{
  "n_layer": 12,
  "experts_per_token": 4,
  "activation": "swiglu",
  "router_score": "softmax",
  "normalize_top_k": true,
  "balance_bias": false,
  "init_std_router": 0.0119,
  "lr_router": 0.000925,
  "norm_eps": 1e-06,
  "lr": 0.00292,
  "beta1": 0.95,
  "batch_tokens": [65536, 131072, 262144],
  "seq_len": 256,
  "train_tokens": 518100000
}
Below are experts of layer 6 (counted from 0) of a mixture-of-experts language model. Rows are named router (the router's row for the expert), gate (a neuron's input weights, with its number), up (a neuron's input weights, with its number), down (a neuron's output weights, with its number) and show model dimensions 0-111. Each number is 500 + 25 x the weight over its row's rms, rounded and kept within 0 to 999. Numbers have three digits each.
After each expert's rows: "comes before" lists some tokens at least twice as common just after its tokens as in all text; "comes after" lists some tokens at least twice as common just before its tokens as in all text. This comes from a sample of Wikipedia text that the model never trained on. Tokens count by the router's weight.

# expert 77
router:528474483530572488492509462592504515497495468493499496462483526526499472473511534480470456480527511502487502508526517488489511489514478549518515534485483509507492470495525529534512477495458465495507487469474511556488489505528506486525479513484512501517474474483515481539518462476474457485526462492486500522501450465481496494474520476517
gate0:464493515505481540527474526469445480536501502503508494541509499460492522550474497509520496532458468474523462473487520514518505491479506494472487501508484499478536503537486482518460496526550496494544493506548503491502518469513501492498486535455481527497479511453434464540461535480510550481491504480532472477507526484506532519496485458531
up0:494527526496485488501542513486507466486492511533513503502491504510487488501486500531514545477504472515529487479502481502508509513469559461532472508544463464504503507533473455484540508544526491530475501500507460488467515452493469477488555491534488467520525534541479507533473520511530489503457520517483518470496512542503511571529489516506
down0:474517487486511451411533492484496529493477499525461490515452522490506547476547510513515468490471472492462500520479500507513505529489490491546499482432503466477528501497492460505532507499500481488530471491489519561513499503458482473487522481485501508501524496543511509518469494538520440496513517533493519529568486478461477517483500463526
gate1:503537517475484497505530524496515498519492537508544468462482502508493520547536487475484503476486497468524522451492504448505476536497557463538472496512516495488505518525491512503528512508497480531454456486520466452491516526554506477495498482533535460482520547500506500534487494486515487499517501504486495457483524489508507483544525471486
up1:452513499504461520470492502500517513478510519507491514453503495454500497568498495502519556506475470471565509517495503526473515503514516510529490497507526532492534517544498514449510526490529523513469532512491520473475512448478500501504448481500528480480461514531483494516512446514489481495503504494504507499458542525523546445495475554516
down1:535500520469485474520560521466480490487513492502491527468495530493500531527512487505456556545499494483516523501465479528491519529460514524505484478484508482500514537488481502514545508533502512477511476508500520510518505486425501502495518488513521494525522478514530538469511505473546511475503536495502473490470493493496486514505475498494
comes before: "\n", "-", " ", " The", " -", " He"
comes after: ".", ")", "s.", "\"", " =", " in"

# expert 98
router:498542498528530491507472453529522477528556521485510503526511501486455513460565473488515503518553461527495525470478508534453528514497494525503546499481479486533497519511498527502534476510469515472446503544499460483476490521526502494491478494471458519498495477472480525483515470471518521514519455532485523495480486459512473465483505492528
gate0:528523493482501532523508482480458511505519500509504555543473524484519519506567525472532498456496519512517481507518482507515497510513457505481486499502502490484549517503516506476514495492507540495508488508493521478503481493523494489510490494536538483506540488496518489509466490495513505483478526492494548462478552482485556514516499520474
up0:526490535509482472466515508517550479520453464504518461514467487553457485503518492493483500461513519486532497520479538522483491488512543473558448491576473459499499486491476507504486507509470483500531490493536492503487476505503505504464537487522520498504418519512471491455501480528511473513509529486510464533518508514512482468529468497447
down0:505508535474478510492469457504521484532482499451540533519517523493485495527527446463477503516494511493496491513572499472438482500471530511518439520508473514486500525507522509487494502509494464496531479519473484464469491486535510496479479470479514470518527507497494500521474500516494531513507528516466522511539501466456460516509469525537
gate1:541513500503467500496498529482516482481505543521489456483507496467502519524485530482518505487473539518485491452494510502480508507489490488513475481546505463479474483540505517531519454497488513498499482483521540481532549517486518491519523465516519441510507497516542519549500541497513487501489495518479518472537513532512480480512497530510
up1:467471481507491502506511517519484505531494493508520491477452523505475510500514499493456544533506502512497500515492494511515524481515516509492488505513484525549458507464526507462465538516528457499524445471470472514496474509516503503484508486489525515469475513521430522484540431499488486475503491498526471485462516462508526496498418494497
down1:460508505447470501442491523521488499491482490513510496438457510483519500519519514557544517494498478480534517537499496512491491530510517484487471491498503491566550475490455514512509474475524490506545525452469483497508515502499479450511520493470508510497519543534531489488514469537511495501493523497480512512485471533486458495498483533491
comes before: " |", "%", "6", " The", "a,", " ("
comes after: " |", "ad", " Ad", " Mad", " Mar", " 14"

# expert 29
router:533504515523479453521478521529458543473501499501493461507523504481475513502495514466476528470534516534471495453506460501474529487517533458487519460472500437496483483505512459515517458526513541501482514481482500500526551485524501458499471522469499492478510547478472458513538524490493484541494486521469511471507503492467519533531464471538
gate0:506474514513484544515504544509467457490497557488531518489511514517510525506446498527544501512472478463489512504533478512513486526440476475521520500533536479518499497470451458469480458494483488485478471514498503428482451513508538497499510493518501514482477479500501486539468523481521460463516469458481475471534523537503473501507510476546
up0:498506489500516508500505473466512507536487438536490474523477487480478490535550455526471466517481511546510480471487517489493497459552489496508499534493457523472461486512539508538485513493538514535514506501509459523518499501489473512489507491503504482514532485491495517462499491553451526532486531528511484538465499455519498474487500494451
down0:438502487483475519517522530477476492527482517541497539538477506474526545542492485525471551501486500515574523451518471513519475501562505484557454518531531509434481509526511463473472521503539519476520488470499507520502489483513484474538504488508519489488500520506534531456477500525535497549462487476498499496471505489538426523476494508475
gate1:457519481479535487523500480488442509536458523519460514510491458505486478540499431530505515488471499472529473482478485492520465476489452505508522535512493531439504478456509486512511552492482550442500480540485490491491521486481540519513480520507543517533490498494488513531488539532471545553497482499492495482498512537526518514483511481520
up1:486492526515495465502500535484477532484492506515559513505458528494543474509490524451510463485553532549493543488530534446513513484506526513510506506469486532529485523503520540515499539489533488500523471450516471513453509465499497515496543498537478519498512528523458515519503521508494500493498500489461533494537502477472502572505518495473
down1:529486507523482481480529503516507458509486535509503489458506525517558474479493424496528498491506531493484531508509493534471523522460500492506497460474516495504541483492479475514483518524494477540494530490489527502468514510510502517537504493460534537520471435512482459484501478487517511463498525500526534484496479481475508499512516487491
comes before: " |", "%", "6", ".7", "8", ".0"
comes after: " |", "|", ";", ":", " /", " (1"

# expert 37
router:490504513493442520491468511403479538516517497484492508562465497522505485476521485493518492523492517517482534470451473481504477516522487515462506423515467494525509525499476512491501504455524496501512516504470506506466497488455510502473495527489534541474501532508514539523508536494493480526517521452536490516494524481468491556487524522469
gate0:485480482501508516514508482523574502489490485499483526464544490498487524539459417498532500522519504461507546445493462533524517487458493450445518529515531524494491498532524469525460482532491505550485529493490488456541504494500498490505496480528472491538469505491495455487500503477496493489489504519481549513518519509520499515511496520588
up0:478490499526506470451512521514502493493498481476504453488452553496514505453534479521493486486491489489496615476508559498468539523482526503496477501485445481516530497500506507472520498500514452512554512462512488503463522526530489542495542496530497519524526469514504491514491491497514469459499483526481497507507464555529518513480511502487
down0:534507478527498461469507496495503464501564460480537494503537508489516514526499485518450502514516522505483511519504508522509518502514495519516445483511494499479508523504501477544485518479460505491514520540475500501479477460480507497468491503519536509523505501488458504536518495474418489500535516474502514477496533522524469476505476484547
gate1:471463469485518563521519502536514466478462474492490459488509484476500505510524462539492522491591480512536447552487513495506539485509507521471481504490430523506563514484467476468474495516495499471521540497525486489494489495512481544507476501516491538523506503514486448505498482513486508505493479525486494481492524541521505475510512486458
up1:478477519516480493504518521524496478484510521514501523501511539480491547533437525503569512522470474487512502524542486529459513549476524463522481504524538473484456492551521485478475487527522552545544487466529475477535516486519491475505526456481509451490496486508452520515449515522519430510485474508478490479472516502494499464504481529533
down1:495506516483542526506509469468469517469501474496490506497506507514484521492505513511509495525499526489505471543528451502515482497475460528499497475481507514475487503545506520499509541512483502513495510487496518542514523520495545536454527496517509520436507508501517503470476487514509486504508484503523494505491464473467458468508507524486
comes before: "-", "|", "\n", "==", "The", "==="
comes after: "\n", " |", ".", ")", "s.", ")."

# expert 92
router:479539491506452486503520535496488455483499503483491476499519537479471464544515520507447536521483509500544491522505506543520482504504533465542474453561473511515475507535506486458528489540499524532475520493543526522475497507486482485504509498483462472478480511480470531505525498512504503505512482482520517477487518445538569471475489495507
gate0:486518496513515495519518521502512476513508544500476473500504496510491470528461447493493542524446510548539531534495507517483489530499510487499465470546541548482496498493453495456471504490510492507491453460517528532495479469502524510470502534471469474511475515468511477501488478464511473505555485500514519467487491510502531486483505523505
up0:473460559486479488509500533505494496486480475535518496466509522455491518519505531485494551516490503491519483470552519522493466497480503484482496513510486466480520466503533524590505511491493481490484470516497510519495495463472469467516506519521494542498487489467477487521501514523553492503504470473478520514488511516508496496483536504480
down0:504511535488536506538488482478488477486517492535471528495508499513485482531536487500545520530460496493526499489531487505412519487527534481515573495487504490500471497506495473458507493489479491510500504524468510486506530527542526471450544500510450516478511511447531521507485501541469478501491500477526511525534484474526461457513519481485
gate1:499497464513502493527533487497449487505532522497526491516475495495451511537528544502500541514491535457524443499487472490510560521486528484495554525494510493491485476521534529528509450508474477508532543518498496467468477519512493544527473476484482462527479527501487457493542478494487514487510541544490523509518470501498519500469493534450
up1:528535520478508466487459475502506470500465497519487539449503519500519482465490487453461550483538458499483528535517500520539507500495491513529490470481492472548481536494559472478517535500522503527491547486480521490501481509504484497495516459524503517468500504474523500484441462472493491512506523461474533467488530480488490506520516525512
down1:480472519503521505506525552490494531443469532531508527511474431514508548502489552480550502504491506499499492475480532455514505486574467523468486485505479528488518509493463503522448492468493531503483495511491488474548504521506518507485518536521468536495525510424567503562442518513503499464464515483475515514483555484533481541486505513503
comes before: " of", ".", ",", " was", "'s", " to"
comes after: " the", " The", "The", " a", " s", " m"

# expert 123
router:515530490518450491527465479494521520495527493505501521511502474469515527460518533512494543484469450476471488504480475485477491515513503491474485464482465545526515543505515505488530511530522476487527526531492515538510526458497494478493478505451487496480532545475515493503546515508550479541449529498477491497449483483503483554537493502504
gate0:475483497507432500526492478513479543525494560493465455488514495502463484505531512535498522522440495509529464480487492514513470513425467508518496491521537489486533515527456541505508522505468499454465520549477486523508498474452490501495509489499539484540507510464514498497509478486494524530487544507527470484508501501495537491465499467505
up0:507493510462499490454527490515482495502526470497530524517503474467482489482453492465490508469527542521490526444425473486509549497491524473513502525501486537504506508499569487529488466505525480466541493477488541478484491509510548506477516478502471457494500507501483481525513523517489523481502481516460416523499491510506477527518540464513
down0:517464489499492497461547480512483535487440496484487522502498482495502584493486493515435496478501502474471497483489515539465518504514470513539469496528507513509485505502490419511453480501494544440492504509443463505512535494501518506494523472494518520488472523510514499476481445457503534492515497503481495525551471530519478543484527521481
gate1:492487471444479474531524499517517450469454498498453546485468486482504533499500471489481491537482496490502481461478517496484479506504503518484491489495523464457491541484519492512463451498505507484508526523490557459514527535479494524520498514518538534503501463473538498461496462496472531518518501482549490493441514488494528465531521508529
up1:496510441505502519480492503540487522468454518521450499522477497496447487485516475517497495449531491507489466467546496478526494489544453490501499535495532507506489499535498496501475534525481510473496507536502458495474489500512501511549492505502500501570439462478486490492505503492569472539531545465486510483492477489528527512497519472515
down1:522487495538468518525510505477494496521478502539506456467484479480466508501502510521539467506499463524486508473492513475493478520477467476481500513473477506523480480504508513466513499486535504517461480528504458511484476490488497529503492511551537486486494492507491507517474501496492490510514496546486491511508460493509509511500481485476
comes before: " |", ";", "–1", "–2", ".3", ".4"
comes after: " |", "|", ";", " ", " 0", " 6"

# expert 44
router:486529537509454507515456494392504535526517485532470514523490502528526490505477519487525491504493512497482514492475461474528507484510481487424511449508489508521518507524462512521485513457523531485501532507509500461481523496477520511486515515489518519484498507538472506525517521507490496539510518476523481511513528527524538541492474529493
gate0:482500528481501500480489500496463524473457553475482538500446495521467508502563500496527511479476465511505516496549495508481532478464500524501489491547537510516528496512452487503487471513526447530501497495496491557553529520494476473552515512531468472537494510514503466519487452454514446486494507536494497501495462515485546477463526518524
up0:486499481519505486515538492501530474510506441496507435519560490486491478497446503534479499525496519504519471512451485501500474517529496469520491531465470507484474508509563503513553550478503479486492541510535502467444490471483511539438503492451525537450508490516490515518504531535508549506502495452486491501494527499507479536522492521464
down0:475467479475507506562466496493453478519455507515524510474482509482489515495489476517509532507506454457484503530505475538493477484469530485448517489514476482527471473529474446459485521486534510517468502532483506491519510536564489537473496500493522463529552487487499476555455508479513494504483490506484523478491461491514463481535479527505
gate1:499500506488469490480512480545504532453486497466519518449497502515445508504497523476485517441507495514487548518540495495505516502510499471520502555485476478526500496496509496508538538524488502547475513469501454501563535522497479479522571495539467470483510538482517496507473511467478455494503504544487502493530488527526514486481516509521
up1:511506499479483536468529496515511507477494481501509500459500493517480508504542489464491511465531505485501533508520546478501489474528497477557474545498436511513506505492460493495511498536512484515491496444507468513516528507522464498562554495547452451517513535474538497501475507467463465474488522543462535494528523563541552502464505513469
down1:513542434507535481493488465509521564505494517474498463496508521505506505498485529464505487493502503503521505494486465465489493486480506501530476498490531539455492479490529489494492456571490529482487530493487452476516512489483511515519521515516468495488479509504507477483427514472487529521450447567546458521536536481504498526500493461515
comes before: "|", "-", "\n", "The", "===", "=="
comes after: "\n", " |", ".", "==", " ==", " ="

# expert 53
router:523498487511538485454456482544467508493533478484468477482490512561514515469495487522494479521504554472477501513457472529505495537510505503487535506506529515529525504467528505518483478511469478514522488529446513502520499472522518471481525465458470502529492525480464507497534501498514510465515499518494484520502474519553471483477506482524
gate0:527524507529502518488512484489480507494480523477509481510522512511512483532517464485494498481503512542509495522470499531501532553484480513476486500530480472495489478497486504477460482508506515487519514454489463488464509486519522507493505480531498494514529470511463505552509532466475495494487473496530455458480482484502500528523494436546
up0:470508493566507488493523466499514497484534459494471506517533505510515514519511519492472498474486483516514559503511517460528481498513450509556518487478537504449519500499469508515462501489475538552480504471485472516473514510510472483499485537518488543480475514521518546494491509493462505538498535530462489488511496496505538515505559492510
down0:486515517486518534522548480488466476511578487561485531471500553524500534459483510488535505498516475506498448479485513512483493507496544536518476437502547490515512506502500492472461482518474485507467479508473491457487484487474511484536519466492456504488530509474499537510455496495536476515509485532504489478537488483483499511497448491494
gate1:487571476519491534526461516483458511499530488502485489515522495474511480510453497548559501502469474504501485518508433447519550543475479480495557494466501496481537480519523485489478485543509525464463500460505543505486502495512447468491480523517495510498520519501455512498509529539513504485538537523486494443532491504512506486526486526493
up1:508513478456501494512494492501525521536532503549483498506494535490534554515501498505499486488484512484489477518493521502483543524454488476489495542477511489534538508532521464505459473500492497526488512532533555507542474496473466487471516486477463475468506559538520510514495472548448530529486511496477495518481506498516483459549471523467
down1:514508516531506500508500466550471514543466538519511503461512500488502486515508536542498476487457481490492532535540508477483493564491500497512520527533520501522502453487501536481527491515475473472482548496466504446494510476492488490498526511494509538504512513528487506542529524513510500491475502473465480493500473504496545509538487488487
comes before: " |", " 0", " ", " 1", " 2", " 3"
comes after: " |", " 0", " 1", " ", "–1", " 2"

# expert 26
router:538481515522504505532459490531483459480483511500501505495507498484530479478461514551542526485537466520528490532509488534500485506485480454486525506490477544543456477469537454521517507471480537459473507528463498472504519484484507515489520482449521504514471467511510534493491485518523491507470491503491526535504505488513466548512474496525
gate0:464512523478525555518500515463470483524481468534501472498502520479531505514536501515479517501463500494507514501539472537542482534506480504536531528545496504522482530461505475464511478481528539487505526510493517454538556433501509519476477533516488516522513473501524523485472518504508536493470527498488473479463482514496501500454522487492
up0:539484509510493452503521527504514529490483501497552507523489488535474516526483509507524466549560504507491482476504513459432491478445522494482506477482519478485539476509507542496458485500478418498498466476496473533472440588518453496525494502482492528484503497499499460505512465487465484501522505499508519520526505480508489491527558543462
down0:519468497491524493478498523473512521539510502483516486460511496464486522516522486481501456541507531478518558512483509488437485455509471493539500491526489504510500513504516469492491512526484546484503460530473462515520451514528506493411514496508547505477531530508489495432471481460522476469497486545502487507511461498502549497522538532504
gate1:472518514488467502511494484486512521527535458473496507470506529475488537510506498481544492513540539514490549485500480505461518542493524557505499454466494498508474471505466502498459550483510539526527475452510544508505542488530514534453540489543507539496526515477500509509471508533461436470517468496496510522489503491459506520521540448460
up1:488470479491532496484552513488529467494497526509508524556505523512526489492480504510426489495497488523546488510485490497501472486506454466534479507553525489497487550489503467490530465536492447525503506515509446532505446480493505512535492516472469498496460520512485517505499485473512533520450508494521474475509492489504508457472458550569
down1:524451526492518511521539554516505545516504509526514476492470494498488492476478497462489513523444468480513533496507518503499477474494491499528497507516486487486492514509541505507547498522524539479497491496512485503500530479506489466503493528516489520477517488533451512507493521452537519492497539477490484502505486548449480502517483514507
comes before: " |", ";", " to", "|", " 6", "|---|---|---|---"
comes after: " |", ";", "|", " 0", "–", " 2"

# expert 119
router:512482498454433493468478520503492530462514499467483494519511524486485479488504508474509563530492529516493500522491483510478542467500505486492511467488509512500488492490520507503456508454498508508498538495453496475492498531439520540507508474511556458529473548516522510513517514550492495474504478498486506525523550517488544503508497524464
gate0:474486516495531529520509524485490478513490455505496485509508539490549503473460506482486487547528460497525564478500515546513439547482468521529500494510484474477529482523503513467470510498527471414498477490474500533484501508492496533478482500478490521523520439478502541497483479490504514484485491493543511498477456498496484500516472478539
up0:544540500522496494502553522502537510478505456506548462488496503530510522499466516514517472480503494497480469522450536471484504471512468523491509489467464438481467502487501488466501518500512476499502535469526454537503481505523517533527504545508501526503465542523476547512481534510473533515515533522500484476494545505523511516514531486479
down0:504511453462509500537501521511515476505530524485475463528497529495527526551550513516522524525537513465513525502506486482502493482498548500499517520474502458481483540472483497524479516466505525499474505461468474482492495456504516505520478472449519505463488484521495506505493488492463489484484477503505469477543508479502499503590495467478
gate1:479571534511498496509505531497496505500516526509514485478499514516518525512467524492528546506464472496547500527494514540494498548484535508546493467489496538503516552479499499489555517524516514522497480479525509494466492448488496466527475523447514492458507510524482500519498525460535514478520479521469460470506499530502466481565491481500
up1:521473514523507544514497517507529485526499514496514511470508507495467512493494491524536503520501511493510459507474470504537493479478495475487506504512520497529544474481470455512472417545496524522496498530484501484507450513507487474497522497545501500475520510510480477513475558472489559535482453510499470497499499527493507525486540499549
down1:523506484534514483495496486490481488570536505541517534496488531497513459485503500550469497492522509526497499460461467469460483533528493500550490514518503553511497532494506472520490470489495447518526477464507490480473519506533524505498518514519472482506500506529485490505496530490544506492462490508514489488558504497509518498510486546499
comes before: "\n", " ", " 0", " 1", " 2", " 3"
comes after: " ", " 0", "%", " 1", ")", " 2"

# expert 23
router:473542492520498494524492462519502543524466537512539470469534461484494494483531499521477480503470487537482539473486499482521468496448515441520541507485484498541499502489489484520519483525488489493493457498484504515490519510486566479461496532518505455492536500524449485530468503468530459491524498498535511530522490475521525478485497470506
gate0:512518515500519526474502515463515494493500494542486450486496551496520507510522486514517482447529514484467439499518508516534541472489460500511512448525539500513520503511467491494504476488505532484476506469539504531552545503519495512500531497519489523489464492483479513506507523532499495520516508495491484504481538493563570501474495502474
up0:502471494491451499498508463528501527499533486460518526546484485507466500511476494458502514540511518494516519492460490493482472535547548511483470533463456510503461490489508503505482540488473496519468513534509524500457442479466517523466486519506498515461548524491527498518506483485461512500513496484500508509492509488429429531538518499514
down0:476423494508502534447500519512496487478520461506467506492490469537487477486516535552490512515519504543490496504537498517511478484532468539514536539482541486523509505486491501480520500509527516519497485518474523508478518429476562484538514460514508500478493511482467517510529498502483505447531515515547486518442482515521476471532503507516
gate1:502494469515443550517466493445483525528568485517511495556490539511504540530442482521549523504467503503497496471500470483485472524499554488493493495490477512517524494514470473516465490481536512533484504490527502511474530491502510482496519503523500483512508496478494478550472523507481509546494505458541470471464502510524530508502551518502
up1:501510462522456530519460452455499508518529457517531515525530536522496545515466511539519527488485471535494495491500458469475483527517544491496506496503461525541537500487505474517483505513511476532491486520548493521484507479519538454499508507505486477511521519498478469535484513488513475545514490478518463487464518485523529482488549499502
down1:491516484525507515496498446514473481457517519530515465509498480512513507506492474491520510502478479521504493499511472491469460543508498464511453550478514515525535494489539500539518492436453509478519507484481494476453492532537471515493526507470477510482505474479529516537533498495477491544528503478516493541467473495550503431521523513499
comes before: "|", "\n", " The", "The", "==", "ided"
comes after: "\n", ".", " prov", " is", "==", "s."

# expert 112
router:520544464514532483463491521525549459454536501484457508511557483516476459508473464546485480453501483541496441500483504482505497495544486475524469490534499522506457494487542445498448523504481482475487469493488500482481503491503535539502512448469493494515485460504506517473513484506468531544513533487490491527524479493496521482493523485535
gate0:494491503522460506506521478468523509519483473538526509467509509487501527487486483530524537478519526513503471491486487471476477524504502525468504480537499469507486476547490439507485463503543490475502477458474479482458477485503513539482518510492534485507536478508535495519475511471464505543489501480489421460509525494513558532515546508525
up0:501489522533512499459480497533478500510547521513480494483464488460503511516504507523502471507464478446484502509521501550457500484473490514531501487460517479521509559501498538505521546475463510527502525545510500546516527547516485462525522507480538499502462496520470472529501450514521495482488513532510529558498493535509453482507451527481
down0:477492521495534498458528488504497495511489463534513527509529519533502506496519495492491536520489500497503532537504480520474480494483489472481485517491512458490510496538466501516468498462469518515512502486506530525498503501476524497502496479456545529498512485489440432489478450455520529480466481478476485504530495520457496513474512477507
gate1:421488498486522515511486506470513462489502504517517500504486541510514469494494504551540442502494488529540410482505526488544510484465506458547483463540478525482484502495482451480529515518554485526476515500521478522483505472482485498530535509509520485524504499527497519495477511528516524498487519523523536484455527512501575479493517516484
up1:463479494491514526482469495483525489467548496512489531492474526513553498449473469530513485502489485532525492508506485480532495505453510462477477492561476533482497527501494483455491514511561426508497505518500538509498486475477488501527551525474544476496531500516475508504506514544514523508486510532504484468480520496505527493462501491516
down1:502493521473537498476507507523462473461500514506482478543515516519455488447467505496485487498548480576479488525501517502503480509514419506548530522501486560499536484500530503473460471505505523539493475487507465492503490481505495468529501524500493504453474490473480544524498506446509473499466533554483473523493469490533498533489475498506
comes before: " |", " 0", " 1", " ", " 2", " 3"
comes after: "\n", " |", "|", ")", " ", " 0"

# expert 78
router:565477466518524505498502458525480463476545479500483472512503466553439482495524426532439482487471507530497518488487522502518493454473485530539481543466497488501484479490525533511509480527478506471514518505503462487534500496533484494537555489507458506458454505515446480487533520479479525503500508515483506480526479528512500522490482548494
gate0:511505484542472561531466472487484513494509499487528451467500504444512537559517499550499449492483501518489484492528501510497484478497505513531469508520503501500507494505494486519482515523525516469517477502531474470522492460500507512487478527501482495521522489449493521517496528524513485494523542481519502459513511494466551452520497494471
up0:508475548501531523500506505515442495522479524505491495481458516520513468466486504518510566514514528496509518505513510553508496531521531500507478536474502530495524498489456516524482500494478502542546518509462536538518458497493518471546507511527484496507508496543484484501482450463510495547486458513447519485501484489521435504483480494492
down0:461472514512475475518498511503473465519506553497518485453476523503523512462475529497508465502510523512515505484471544477462526475526513507511536504493458500512535486462479457507478487447475508519463461510497520529493476519514496481518513468492488519550512490493480535501512506494506492511465469486504483522542497487498498515500527521498
gate1:505460525455444490449505475492479516504480495507570524496492524512486496518477538477512522502542494500509479490512498492511449513492562487524531486514502478488494453431502477506526497519520548495463502493516485499503520513511515503482531529544510551502515474506532499523495485522520442507537531481548459472491501534480486467527485487545
up1:477524468545513510518519469481506531478509522521514493469527512474509527509490525507481483517523539478469489531522460510533526520492432520506481444523535456542546533527539531539483473465492502485512480497505493535456530506501505500509485450476508472499507498499495501489504487508490489481502536503505524528491513440489583487549476485468
down1:525474507512499517519529461495476525509496498501491456454504506543537492504496464447501481502486536529510543525508492476523497491515517484541515440548520494526478466500528500503477482475532579514499514467520467462527465534454442473502503481480530502479500504491538512512487495539512528507456487482466476515523492484530538480499517517468
comes before: " |", "th", "00", "–1", "6", "7"
comes after: " |", "|", " of", " on", " 6", ":"